{
  "experts_per_token": 4,
  "normalize_top_k": true,
  "n_head": 18,
  "qk_norm": false,
  "tie_embeddings": false,
  "init": "normal",
  "init_std_qkv": 0.0387,
  "init_std_o": 0.0,
  "lr_mult_qkv": 0.4,
  "lr_head": 0.00279,
  "final_lr_fraction": 0.1,
  "seq_len": 1024,
  "train_tokens": 292600000,
  "steps": 4818
}
Below are experts of layer 2 (counted from 0) of a mixture-of-experts language model. Rows are named router (the router's row for the expert), gate (a neuron's input weights, with its number), up (a neuron's input weights, with its number), down (a neuron's output weights, with its number) and show model dimensions 0-127. Each number is 128 + 24 x the weight over its row's rms, rounded and kept within 0 to 255.
After each expert's rows: "comes before" lists some tokens at least twice as common just after its tokens as in all text; "raises" lists some tokens whose logits its average output raises strongly, later layers aside. This comes from a sample of Wikipedia text that the model never trained on. Tokens count by the router's weight.

# expert 18
router [ 60 110 155 123 106 122  78  98 103 136 141 107 126  91 130 129 146 139  83 151 131  85 147 151 104 169 147 112  95 137 119 126 147 125 122 117 143 148 119  99 151 130 107 134 126  96 105  98 128 130 148 127 155 141 120 136  74 135 100 129 126 122 111 118 118 171  71 190 141 153 102 101  87 120 114 100  89 115 148 163 128 100 126 101 136 121 159  86 164 107 128 159 108 155 116 135 117  98 159 140 117  74 140 135 165  82 165 112 128 150 134  94 136 125 175 143 101 136 160 114 141 137 143 104 142 119 140 173]
gate0 [145 109  84 143 152 176 148 122 134  98 149 127 130 130 126 103 116  89 153 125 118 138 114 155 132 122 122  93 129 115 111 126 123  84 101 166 124 135 151 146 143 125 145 129 100 167 114 126 147 104 142 137 132 136 143  97 128 160 154 122  83 151 123 106 126 119 136 105 114  86 127  95 121 137 181 164 151 120 147 144 167 149 110 123 140 173 122 170 128 116 141 126 156 113 117 149 146 114  95  90 142 161 128 147 113 114 121 190 129 111 135 120 122 113 141 134 124  89 126 103 102 110 122 107 183 163 123 139]
up0 [112 125 110 146 109 149 175 105 119 111 142 127 153 157 132 138 116 110 103  81 122  93 165 113 166 147  99 146 103 166 114 159 155 129 134 115 120 167 156 124 102 105 144  69 134 111 156 145 131  99 110 106 109 124 171 124 125 106 128 138 116 143 127 136 129  99 169 122 162 139 126 140  94 112 133 115 104  91 158 112 151 119 146 104 129 100 143 132 156 146  87 105 122 120 149 131 100 109 148 140 135 130 106 130 176 126  88 130 165 136  75 140 108  98 140 124 130 124 119 171 156 140 143 133 175 144  59 179]
down0 [149 148 141 131 137 111  97 167 157 109 171 139 151 143 125 111 141  85  94 127 115 126 146 127 112 139 118 119 121 129 176 116 164 150 141 129 114 108 119 151 139 131 176 142 140 142 106 141 165 123 122 128 121 105 135 136 159  81 128 101 168 105 126  98 200 103 122 126  59 126 125 141 145 154 159  94 145 181 122 109 101  94 143 114 100 132 134 124  98 120 129 134 148 147 134 129 107  72 145 122 134 169 157 151 128 119 140 132 132 139 126 161 135 118 145 123 150 127  73 123 151 105  97 141 161 131 125 186]
gate1 [149 124 120 161 126 111 156 129 121 114 104 139 137 122 128 140 116  72 137  83 143 185 176 102  88 114 119 109 137 136 128 123  96 141  54 145 120 150 128 134 148  90  91 169 130 134 132 115 165 135 120 152 136 134 124 121 145 157 137 111 152 140  83 147 135 128 121 107 130  97 145 116 116 128 131 132 114 132  97 100 114 137 111 118 123  93 124  53 116 122 140 105 134  87 142 117 114 182 114 122 140 145  85 153 193 100 182 150 158  72 159 146 105 139  88 135 111 102 112 136 116 116 128 113 120 122 119 164]
up1 [103 127  97 170  90 121 114 146 149 148 103 103 107 116 119 128 167 136 127 106 103 130 151 111 130 118 141 114  86 112 138 113 124 157 116 116 145 161 150 157 139 143 168 146 117 144 119 130 145 143  98 127 117 114  99 165 124 116 133 168 140 117  88  92 103 125  76 153 156 127 127 126 151 149 114 125 152 126 119 148 124 106 153  90 133 119 115 139 135 140 112 121 150 178  89 130 130 117 146 146 128 111 119 133 111 123 133  68 136 146  89 144 141 126 157 141 164 136 129 122 169 110 121 171 147 138  86  93]
down1 [131  92 172 121 130 143 144 139 141 156 156 118  92 141 168 110 154 107 151 166  97  98 157 142 184 171 155 149 110 181 113 157 147  93 127 124 136  94 139 131 135 128 139 130 146 114 141  94 110 160 154 138  70 122 148 115 155 164 126 106 145 181 145 124 122 141 155 132 139  98 159 152 161  69 127 136 148 151 142 120 104 114 143 138 138 122 124  93 126 126 116  89 115 165 141 157 138 145 110 125 122 125 111 141 127 125 124 138 170 162 133 104 140  80 126 110 111 147 158 115 132 167 107 117 112 134  88 131]
gate2 [126 107 141 149 139 106 106 108 131 123 133 109 139 121  97 114 118 134 127 135 130 111 100 145 122 166 157 169 126 147 183 105 117 131 142 173 138 211 142 109 176 116 144  88 158 165 110 128 126 157 138 165 122 161  95 129 102 135 156 119  85 105 125 101 113 141 129 128 130  99  81  95  84 108  85 106 145 135 110 136 153 149 164  91 154 114 145  73 103 121 125  89 151 144 135 127  94 114 103 101 121 102 102 141 128 116 110  76  89 108  86 145 113 156 141 167  82 111 127 121 108 113 128 136 130 143 167 155]
up2 [134 180 154 161 121 123 126 169 133 145 105 132 121 183 101  82 150 164 158 122 101 156 105 109 134 109 141 157  97 125 147 126 141 128 130 123 137  94 136 110  84 148 158  81 173 156 121 150 179 125 158 142 133 160 152 132 141 100 157 111 136 119 114 126 122 135 147 100 155 109 136 146 156 141 114 127 139 135 120 103 151 141 138 112 140 141  95 133  98 115 178 111 140 103 143 138 103 118 112 131 173 159 121 114  98 129 121 124  99 133 154 169 100 148 142 146 149 184 117 136 156 110 146  98 125 113  95 124]
down2 [117 103 116 117 135 136 114 101 105 134 120 129 134  60 115 175 166  99 102 127 157 119 145 154 165 144  90 107 164 123 115 130 161 131 148 116 110 175 107 105 155 119  81 146  69 117 158  84  78 128 101 111 101 116 137 120 109 153  81 163  96 126 136 154 138 122 121 170  81 147 134 125 115 125 144 131 106 107 150 126 110 115 146 144 144 129  99 133 133 159 100 145 123 124 129 157 113 159 119 109  70 120 152 134 134 122 151 136 149 116 111 101 127 122 132 132 122  73 136 129 109 119  99 144 123 150 153 153]
comes before: " | ", ".", "–", " |", ",", ", "
raises: ".", "th", ",", "-", "–"

# expert 25
router [148 100 115 138 147 123 133 129 124 125 156 142 115 188 107 136 131 163 180 128 129 155  91 120 127  56 136 148 163 121 141 136 117 102 122 157 111 157 142 100 132 119 150 130 135 183 160 132 128 149 126 149 127 131  82 113 208 124 160  81 154 139 123 118 126 148 158 133  84 136 144 152 189 168 152 166 146 170 104  94 178 124 140 109 127 141 177 175 100 134 109 143 130 108 121 128 140 141 143  94 130 202 149 117  80 163 122 120  98 104 114 145 136 130  59 133 186  91 111 117  99 108 110 163 122 122 122 133]
gate0 [116  94  89 129 145 124 139 145 124 158 114 162 156 108 102 114 141 142 162  90 106 142 125 125 151 159 168 128 176 106 157 149 140 115 116 136 139 124 116 125 136 131  83 143 143 139 119 107 145  72 102 123 152 129 158 123 101 170 160 131 112 127 138  89 121 128 123 149 157 126 154 139 161 135 129 161  87 159 132 153 137 104 150 145 148 139 102 145 143 147 109 110 145  77 134 120  91 105 126 171 117 130  90  76 168 124 133 105 141 123 105 158 156 112 110 123 178 121 137 146 137 111 136 146 103  98 139  82]
up0 [142 152 127 106  88 139 124  96 137 107 132 112  98 165 176 131 135 128  86 118 129  87 103 127  90 119 133 126 109 127 119 118 126 108 112 130 118 155 111 106 121 145 147 139  91 138 148 139 137 173 138 141  82 124 132 127 119  77 108 133 168 132 104 173 117 120 172 119 107 121 116 117  92  90 129  77 140  90 142 127 116 139 160 123 123 128 151 106 130 111 147 134 133 157 127 149 134 160 132  89 141 143 148 193  60 145 152 125 112 109 144 113 114 151 146 135  96 111 120 101 125 149 133 128 164 141 130 169]
down0 [125 144 157 123 128 152 136 101 104  97 143 120 109 141 145 133 146  94 117 120 138  91 118 123  89 117 142 153 124 114  88 128 160 102  86 147 113 143  73 108 121 122 137  99 129 117 138 156 119 168 181 114 141 112 166 116 143 143 151 161 136 138 127 147 112 124 162 122 178 194 107 128 114  80 132 114 140 100 148 140  77  75 120  89 111 123 110 113 175 119 165 159  60 171 115 145 107 162 121 110 128 126 112 139 141 133 117  64 134 110  87 100 144 178 119 135 133 115 149 132 124 127 110 132 147 161 118 147]
gate1 [119 161 114 134 107 107 163  97 145 123 113 134 149 147 120 149 131  90 152  92 114 140 143 130 136 123 150  96 194 115 156 142 155 143 173 129 124 134 126 154 129 162 120 163 133 155 116 123 136 116 132 121 113 113 122 139  98 174 146 125 127  99 143 153 101  97 105 114 142 154 104  96 108 119 146 128 144 106 140 103 139 154 109 170 144 129 111 123 134 117 110 156 133 146 144 102 151 112 121 122 152  96  89  57 186 132 121 134 104 147 118 131 150 134 184 100 117 179 152 110  95 187 126  99 172  90 163 160]
up1 [126 130 118 133  79  95 162 103 134 138 124 132 111 135 136 155 133 108 147 136 130 138 171 139 130 118 119 114 165 128 130 149 112 121 157 118 135 137 119 152 126 133 121 166 152 151 147 119 132 121  74 138 126 128 108 137 103 144 106 137 157  89 131 148 133 125 122 127 141 144 106 118 107 123 160 132 158 123 115  79 157 148  91 107 152 124 164 131 143 123 140 178 111 128 147  81 156  83  91 113 178 100 117  77 120 128  71 131  92 150  94 117 132 112 106 116 108 130 143 123 125 135 119  88 163  98 138 143]
down1 [147 117 114  89 107 106 152 133  99 142  92 140 131 141 140 102 117 119  84 123  96 142 177 103 115  88 126 133 116 179 144 124 156 118 115 143 109 165 140 117 124 137 145 124 148 195 118 126 122  79 122 157 133 162 102 159  93  92 118 119 116 131 139 144 128 150 137 109 126 138 180 138 126 105 134  75 186  94 155 116 149 166 127 114 127 108 101 103 140 120 141  94 151 150 151 159 113 116  97 143 137 121 133 118 139 126 131 161 133 145 122 184 152  81 122 142 121 117  89 133 135 144 143 127 135 103 142 140]
gate2 [136  99  89  74 156 109 146 116 113 105  75  81 107  95 104 112 101 100 148 134 147 163 157 129 110 164 150 135 119 105 113 153 147 129 146 172 135 108 150 178 126 134 150 146 138 137  78 141 158 109 136 109 148 119  95 134 122 161 153 114 115 109 129 116 106 135  94 152 109 148 153 114 129 115 117 105 154  73 158 115 147 149 156  77 137 143 158  92 136 114 125 178 125 107 143 142 151  92  62  95 127 129 151 135 153 113 173 150 108 118 139 136 107 131 120 154 116  99 168 116 130 128 134 167  95 106  61 125]
up2 [185  91 112  41 183 115 126 126 152  63  79 114  94 107 113  88 116 100 156 127 149 175 191 110 139 175 149 120  95 137 103 118  95 131 124 147  87  72 119 181 117 114 161 149 152 160  91 118 130 145 126 111 137 126 110 162 127 172 140 139  97 117 147 117 119 115 131 150 126 153 146 103 164 110 139 151 167  98 137 134 136 116 147  92 128 143 156 114 174  68 142 168 145 100 110 119 139  85  87  99 120 117 126 121 122 106 124 176  92 121 125 149 116 154 167 147 125 129 161 138 129 139 118 154 139 114  93 127]
down2 [113 110 122 124 166  93 114  79 106 101 143 132  56 125 130  96  92 139 180 133 142 144 124 138 139 147 107 135 183 145 123 137  92 150 157 103  94 111 157 166 162 120 148 191 161 152 140  51 123 110 146 175 102 139  74 126 156 122 124 137 189 114  99 110 115 134 113 133 156 148 140 106 112 104 124  98 144  57 134 145 111 147 136 124  91 117 131 142 166 130 133 154 137 114 128 143 148 104 128 104 121 137 113 152 160 112 113 106 110 112 136  64 138 139 114 127 138 132 143 141  99 114 101 122 145 130 143 118]
comes before: "1", "2", "0", "3", "4", "5"
raises: "30", "25", "18", "1", "24", "20"

# expert 30
router [114 134 145 177 105 141 128 150 121 149 166 147 135 188  96 100 131 165 113 117 110 133 174  95 129  70 161 111 120 160 134 169 112 155 124 120 132 113 130 147 101 106 136 115 158 154 129 122 143 126 107 126 125 127 107 146 127 121 138  99 151 122 171 139 119 203 133 106 163 145 135 196 136  91 111 107 123 143 147 120 163 155 136 146 145 153 178 144 141 113 110 104 146 104 124 112 100 106 131 129 123 176  95 121 100 131  66  88  97 126 161 142 120 119  82 150 118 102  87 114 114 129 129 103 153 110 103 165]
gate0 [180 139 103 161 154 109 151 132 110 141  79 121 168 111  86 118  97 127 114 128  92 133 120 150 115 148 131 102 156  88 124 101 123  94  82 144 133  96 107 163 144 129 131 152 121 121 136 127 118 154 131 110  94 115  94 144 105 133 118 145  96 103 123 112 144  96  93  88 120 111 152 126 114 171 102  99 144 116 168 146 135 168 114 155 107 132 121 103  77 146 128 114 134 138 127 123 101 151 161 154 146 119 140  97 140 163 134 125 138 144 135 146 101 100 170 122  93 151 111 142 146  91 165 142 112 176 142  71]
up0 [107 140 157  73 128 134 118 120 108  89 149 149 113 132 157 127 130 125 137  79 143 125 148 113 149 114 143 138 101 164  91 151 138 148 122 126 139 104 137 105  78 148 142 133 154 132 120 149 140 122 116 132 111 161 163 125 124 142 109 128 124 121 135 143  81 100 145 131 129 125 114 125 136 112 158 103 117 167 106 136  79  87 149 123 135  88  86 135 156 108 132 136 129 140 116 148 119 141 123  97  99 161  96 150 164 158 111 114 135  73 122 116 113 180 134 139 142  97 134 143  96 162 103 107 118  77 145 151]
down0 [133 154 141 156 110 134 132 112 134 123 151 131 135  93 104 138 108 121  95 128 153 134 100 127 112 152 110  98 120 123 106 127  90 136 127 125  96  88  66 146 123  50 130 122 118  90 154 110 133 160 115  75 115 149 158  99 137 155 120 123 150 123  99 125 136 116  76 159 133 120  60  50 131 176 133 110 101 140  83 126  98 133 113 142 109 168 137 115  95 127 120 115  75 145 140 136 136 117 111 136 139 119 122 126 138 141 168 130 103 132 147 139 171 123 128 104 118 123 152 143 125 107 148  97 133 167 147 141]
gate1 [138 162 124 165 141 126 154  81 127 156 163 125  97 137 136 159  92  99 132 113 144 133 131 119 122 105  98 173 139 132 144 103 119 124 119 181 119 118 115 104  95 103 138 111 138 161 117 123 173 161 116 142  80 161 125 146 101 141  94 120 125 113 124 155 154 134 116 122 113 143  92 102 146 103 164  89 146  96 141 158 125 134 133 143 150 105  90 101  81 131 120 158 131 129 130  80  93  72 118  96 140 139 110 115 167 151 119 110 115 107 123 125 139  78 102 156 159 135  98  81 104 144 130 113 121 135 144 136]
up1 [122 143 123  74 201 187  94  60 114 115 151 120 100 133 142 139 109 142 103 114 119 120 132 141 159 119 137 143 121 124 147 110 148 155 128 151 137 139 104 134 112 120 136 115  96  96 125 134 110 141 151 104  75 102  93 115 158 120 123 180 126 144 147  92 101 124 103 101 148 120 110 134 130 128 127 169 128 141 151 122 140 144 157  85 140 118 116 115 118 149 142 148 113 144 102  99 152 138 141 151 118 175 144 132 132 146 158 117 136 120 145 152 105 120 164 111 111 121 147 125 138 122 111 205 100 106 139 113]
down1 [134 121 136 102 147 160 142 126 123 116 140 154  60  88 111 150 157 118  99 130 123 117 168 106 155 173  79 118 161 104  96  99 120 162 101 134 117 137 114 166 130 112 144  97  92  81  93 133 115  97 124  92 146  94 160 134 137 156 136 151 170 140 165 108 117 130 117 141 119  99 118 120 154 105 138 200  79 134 149 142 121 104 166 153 117 125 135  91  75 117 136 100 146 135 133 127 107 143 144 137 117 141  93 136  94 144 140 152 108 134 145 149 111 131 102 131 127 131 167 138 124 138 139 105  89 115 154 122]
gate2 [154 130 128 117 187 134  83 123 135  92  84 124 138  70 113 135 155 123  87 128 127 146 155 140 149 146 187 109 116 141 161 128  94  59 102 125 155  83  87  94 105 114 173 140  88  70 106 133 103 113 106 126 160 140 132 121 162 142 131  98 107 129  99 149 125 120 102 130 105 108 106 140 105 112 144 108 146 134  99 128 129 147 162 126 127 168 154 107  89 161 115 125 133 145 156 117 109 107 164 128 111 169 124 111 179 150 101 121 149 127 143 137 101 124 196 154 106 123 138 113 123 117 158 142 100 152 116 100]
up2 [115  72 156 104 109 140 151 113 138 126 147 109 107 115 127 140  86 142 127  99 144 157 115 107 120 107  93 160 141 124 155 126  99 133 153 101 104 146  79 157 107 181 124 120 134 167 116 127 126 123 149 113 171 129 157 119 111 123 120 123 120 138 125 137 111 114 174 158 125 126 153 135 139 152 125 155 119 143 125 131 155 100 135 162 120 143 141 132 160 143 121 147 121 122 118 128 154 110  89 109 136  77 163  73 123 149 138  85 137 144 148 151 132 155 109 101  92 102 137 141 109 139 103 101  92 128 145 137]
down2 [ 95 130 136 142 117 126 107 129 107 146 117 110 130 170 142 127 123 118 148 127 127 118 122 115 138 121 115 143 111 171 142 140 112 142 116 160 146 114 126 142 150 133  96 128 191 120 114 132 206 153 116 105 122 173 100 107 143 124 131 132 147 111 149 142 145 184  96 148 172 100 137 160 116  85 141 139 150 155 165  96 149 137 174 135 140  88 129 175 133 131 137  74  71 157 117 168 110 145 110 166 147  94 101 179 141 144 146  87 123 103 161 141 120 167 134 118 146  98 117 139 132 123  95 129 136 108 122 146]
comes before: "1", "\n", "2", "0", "\n\n", "3"
raises: "1", "2", "\n\n"

# expert 15
router [135 145 137 129 115 116 108 148 116 119 208 154 151 150 125 103 125 140 140 159 112 115 117  91  86  65 171 166 135 133 123 177 125 145 131 158 142 155 152 122 119 109 140 146 136 132 117 129 127 129 154 134 124 122  98 123 125 111 137 109 133 155 109 186 163 158 164 139 128 134 152 176 160 129  99 151 148 130 110  98 166 120 183 103 122 117 155 174 158 114 131 111 141 138 103 109 132 113 134 122 100 196 131 144  94 122 109 107 103 106 132 133 141 112 101 154 131  99 133 121 116 117 128 126 161 141  77 144]
gate0 [ 76  81 130 165 106 137 120 139 175 148 146 129 106 108 181 135 147 134 100 122 149 141 168 153 114 126 142 161 153 122 139 103 104  82 166 130 134 151 162 135 147 128 153 146 101 140  82 113 157 150 120 127 155 143 113 154 137 171 121 144 119 131 161  96 122 140 148  96 148 132 111 146 111 117 148 139 122 158 178 124 153 119 109 177 132 142 158 127 149  93 132 123 132 116 118  92  93 140 133 116 138  73 126 122 103 118 112 112  97 138 133 146 110 126 100 139 132 105 106 107 137 137 137 119 141  90 129 153]
up0 [ 62 113 116 117 138 108 141 121  95 138 114 104 130 137 136 123  89 181 136 102  99 124 140 115 142 102  71  93 124 184 106 120 125 145 152 104  91 131 130 184 115 132  87 165 128 125 140 117  77 140 125  99 173 121 165 161 121 155  91 134 104 123  77 163 119 111 112  65 112 152  80 102 122  72 137 114  87 124 141 150 107 108 122 137 149 125 148 105 109 122 138  98 109 116  96 107 110 102 106 177 105 118 131 145  96 149 133 116 135 146 126 118  94 154 126 105 101 139 106  96 128 130 112 108 178 103 122 142]
down0 [121 148 141  93 154 137  87 161 121 130 164 146 132 134  86  96 139 125 155 147  75 155  62  92 127 104 125 105  82 132 112 150 125 124 159 134 137 144 128 120  72  94 122  99 118 130 127 139 126 125 155 143  96 108 124 115 127 103 183  99 129 123  95 149 135 143 116  99 146 114 134 122 151 114 100 130 130 113 135 148 135 131 152 104 131 142 104 120 138 179 141 141 151 161 117 131 167 128  71  91 144 151  93 121 108 146 152 105 111 133 170 108 113  83 113 154 125 137  95 159 161 115 109 173 106 103 134 135]
gate1 [166 135 125 115 133 132 123  88 142 136 128  66 135 165 108 168 124 102 120  98 129 125 138 137  98 104 150 109 103  87  80 137 117  83 194 167 141 169 153  91 156 123 100 134 115 148 136 130 146 179 107 129 173 133 128 116  96 166 101 131 151  89 147 119 185 146 115 135 113 139 117 142 132 161 174 190 133 142  84 124 141 129 125  99 124 118 113 131 117 136  93 127 132 126 114 133 151 124 131 112 115 128 144 109 130 144 175 132 104  91  81 142 136 124 113 123 105 120 121 112 110 169 118 138  82 103 141 129]
up1 [125 116 137 120 128 129 128 128 136  77 123 126 119 138 172 104 145 155 132 142 103 129 117 108 108  91 113 141 124 111 113 143 133 140 144 156 120 118 160 120 115 162 110 100 153 160 129 200 124 119 154 138  97 133 121 122 154 100  92 123 156 148 157 189 122 116 172 127 109 153 103 133 175 140 112 115 118 146 153  82 154 145 165  70 105 135 135 176 179 110 180 160 155 121 101  88 111 106 133  97 114 163 110 177  70 134 127 139 113 119 145 126 138  96 100 117 127 107 163 117 152 142 121 156 177 148 117 166]
down1 [131  90 126 137 118  97 140 150 132  95  88 125  72 155 141 157  99 140 158 104  95 126 154 118 133 117 101 160 122 108 139 113 123 120 128 160 133 133 114 113 133 185 118 141  97 185 152 151 134 149 153  76 150 117 155 118 154  84 141 110 142 132 126 154 139  72 140  84  93  93 133 152 111 143 158 151 135 159 109 119 154 111 120 116 139 119 122 110 127 114 158 148 129 120 134 104 155 144 140 130 126 129 115 174 109 164 117 110 117 160  69  77 170 185 130 115 100 163 141 123  90  93 130 151 113 160 106  93]
gate2 [132 146 112 119 176 161 130 129 135 118  77 110 163 176 111 147 158 102 151  80 127 100 106 115 116 124 119 122 168 126 119 144 128 144 130 153 136 118 112 106 139 135 114 127 111  85 130 145 133 127 104 125  99 142 105 100 138 105 113 117 181 129 128 154 145 133 132 172 126 120  98 115 108 147 162 158 170 134  94  82 127 159 141 134 117 125 135 130 130 125 130 131 131 115 149 123 129 116 153 105 118 142 159 100  98 140 173  82 150  96 121 101 110 136  85 111 116 135 150 132 120 166  89 132 101 152 114 148]
up2 [136 108 141  89 106 142 120  93  92 128 123 106  69 118 136 115  88 123 148 159 102 125 172  86 125 120  67 138 122 123 149 123 136 110 134 138 115 146 141 142 110 121 104 149 131 168 157 109 122 128 145 155 173 103 134 138 135 141 109 138 125 130  84 122 128 161 153 111 108 163 143 132 194 128 117 194 119 119 128 127 162  72 135  83 128 159 143 141 127 140 107 104 129 178  83 148 126 128 146 134 120 122 136 138 144 112 112 121  98 125 137 129 154  90 116 146 115 117 159  99 145 120 169 156 186  88 162 140]
down2 [131 110 147 130 111 133 124 103 141 108 129 115 123 143 129 160 116 115 154 116 130 141 144 149 153 153 151 141 168 109 144 138 125  77 131 132 151 126  84  90 171 105 169 170 138 115 143  78 139 138 129 154 148 165 135 110 142 149 125 145 122 138 141 111 140  88 103 177 114 117 140  98 117 105 110 149  96 154 114 109 111 115 106 117 150 119 136 125 172 100  83 153  83 128 142 162 111 101 100 117  92 116 122 114 167 136 105 137  91 102  94 121 133 169 118 110 107 159 165 152  76  91 159 138 149 108 117  91]
comes before: "1", "2", "0", "3", "4", "6"
raises: "1", "2", "4", "3", "10", "5"

# expert 13
router [142 130 157 149  89 111 132 127 120 132 144 143 154 154 117 117 124 153 126 158 141 163 104  90  88  96 164 126 149 161 140 151 107 165 120 101 125 127 142 138  80 129 121 152 165 174 130 137 120 109 127 144 112  96  99 158 131  76 129 121 140  94 145 146 182 165 153 155 123 152 151 160 176  93 108 141 118 140 138 117 145 149 118  98 163 105 177 172 164 122 125 109 152 124 141 112 158 117 155 138 132 163 129 128  89 106 104  82 146 116 169 122 151 135  96 126 143 114 122 127 105  98 132  90 130  74 102 151]
gate0 [113 150 122 106 215 118 120 101  91 174 160 132 129 166 158 109 133 146 105 103 120  95 111 121 133 143 116 159 146 136 105 104 124  89 121 169 125 119 151  74 170 124 109 169 109 183 113 157 102 142 123 125 120 119 111 134 129 105 125 146 163 148 112  87 112  85 150 154 106 130 119 135 114 147 124  93 116 121 106 130 181 162  77 116 135 105 118 124 133 145 100 121 134 127 119 133 159 122 124 125 117 140 167 119 130 135 104 102 133 102 128 130  89  98 104 133 152 101 141 111 105 123 129 126 124 133 130 138]
up0 [ 97 130 113 152 173 193 132 133 138 145 126  86 118 125 141 128 121 120  97 136 114 105 134 163 144 125 129 159 163 159 112 107 136  77  72 123 175 110 159 155 125  98  71 122 114 136 159 107  97 103 150 127 127 152 124 123 163  94 144 166 111 123 128 135 124  64 155  54 100 154 167 130 143 139 107  88 133 113 129 140 100 147 162 152  82 164 139 101 105 126 102 117 135 138 142 155 181 126 123 148 119 123 121 104 140 132 139 128 143 160 150 124 103 122 144 109 124 151 142 156 144  95 163 107  90 172 136  98]
down0 [140  75 104 156 144 133 143 152 124 151 145 104 173 136  99 158 104 130  85 127 147 146 141 110 147 140 105 112 105 163  83 103 152 148 129 100 134 175 120 118 123 133 139 149 170 129 119 124 138 107 111 169 105 116 143 168 101 109 135 128 130 122 118 149 143 106 150 101  81 123 122 120 118 112 179 141 131 129 152 135 105 157 152 145 117 160 146 151  79  97 125 105 113 127 188 118 123 140 129 153 129 134  72 181 129 126 142 119 134 177 152 126 114 138 152 156 133 174 147 148 175 157 157 109 135 139 137 127]
gate1 [110 198 152 138 109 106 136 141 121 144 103 159  89 168 136 169 132 118 162 113 112  91 146 116 141 144 185 140 157 123 106 106 127 134 139 147 121 163 145 127 121 128 122 143 130 150  95 145 143 121 117 150 136 105 144 127  96 141 115 130 157 135 163  76 138 143 214 145 132 132  99 115 137 157  99 121 123 130 115 108 104 122 106  83 138  81 146 130 144 106 112  95 140 175 134 129 170 148 141 167 169 158 115  67 135 142 118 130 114 137 112 133 100 165 109 148 113 125 112 138 130 126 104 126  96 124 147  98]
up1 [144 104 114 116 102 110 101 168 114 109 115 130 110 126 119 143 120 163  97 147  92 139 115 144  98 167 132 157  74  75 159 128 108 144  90 104 107 100 141 129 108 171  61 119 152 113 136 120  71 134 116 127 137 130 161 113 149 134 161 121 131 111 135  91 129 148 167  98 120  76 145 158 140 129 103 156 101 191  85 136 127 147 131  98  99 102 146 121 132 125 132 113 134 117  85 133 107 139 132 153 128 125 116 109 123 130 111 121 156 109 127 145  99 153 136 118 111 127 136 116 116 106 100 106 111 133 131 156]
down1 [129  75 130 109 150 113 139 118 151 147 128 114 155 107 128  83 113 134 173 143 131 160 114  97  70 103 118 129 134 127 151  98 128 117 108 156  78 127 101 164 135 146 112 113 145 109 123 134 122 105 116 121 129 136 147 115 124  82 134 107 130 106 129 180 142 151 112 124 120 150 105  96 120 103  92 113 139 117 123 158 160 110 163 136 104  90 155 109 132  82 161 139 149 102 140 116 177 105 113 107  80  85 103 142 142 109 160 129 110 144 117 153 134 118 121 125 139 176 128 129 150 118 124 113 161  87 143 120]
gate2 [121 152 103 107 123 147 139 143 143  89 134 127 120 130 142 114  96 158 125 122 140 145 128 111 115 105 160 134 107  89  97 150 154 131 106 122 115  89 108 118 129 134 109 136 131 101 144 108  85 124 104  80 141 140 141 105 163 117 166 138 129 125 121 160 104 115 136 164 112  85 126 136 156 126 119 170 142 178 132 161 132 153 155  95  95 138 129 144 111 127 147 117 108 124 135 150 164 154  99 117  81 139 134 122 123 147 122 149 136 134 107 117 142  91 130 115 111 105 155 155 127 127 119 105 145 165 119 116]
up2 [132 130 123 137 105 118 185  86 132 126 118 124 159 150  95 167 112 122 151  98  98 147 127 142 153 127 139 148 146 131 129 126 110 143 142 136 127 148 156 131  98 168  72 152 138 137 155 121 122 161 152 164 144 134 103 149 119 143  97 119 171 123 132 137 181 145 121 152 131 163 106 129 187 130 150 105  97 131 154 116 150 141  77 125 142  62 117 153  95 120  93 135 156 148 102 106 125 119 143 113 165 160 131 118  97 151 125 134 123 127 156 142 161 124 103 136 121 121 152 118  98 118 119 163 125  98 144 137]
down2 [122 142 128 144 127 157 142 154 159 102 123 132  70 127 119 145 123 129 129  95 143 137 152 135 126 155 121  89 134  76 110 132 111 115 138  90 113 148 166 153 109 158 105 147  73  82 138 146 112 175 154 144 123 114 119 142 121 167 120 135 141 130 106 140 148 122 184 145  70 131 135  89 130  92 126 147  96 140 114 145 141 121 101 132 148 130 123 119 133 135 127 146 134 118 117 105 151 112 167 111 138 113 171 129 119 166 145 129 110  95  70 102 154 172 147 110 121 126 142 100 137 133 108 134 149 126 148 103]
comes before: "1", "2", "\n\n", "0", "3", " The"
raises: "1", "5", "10", "6", "8", "7"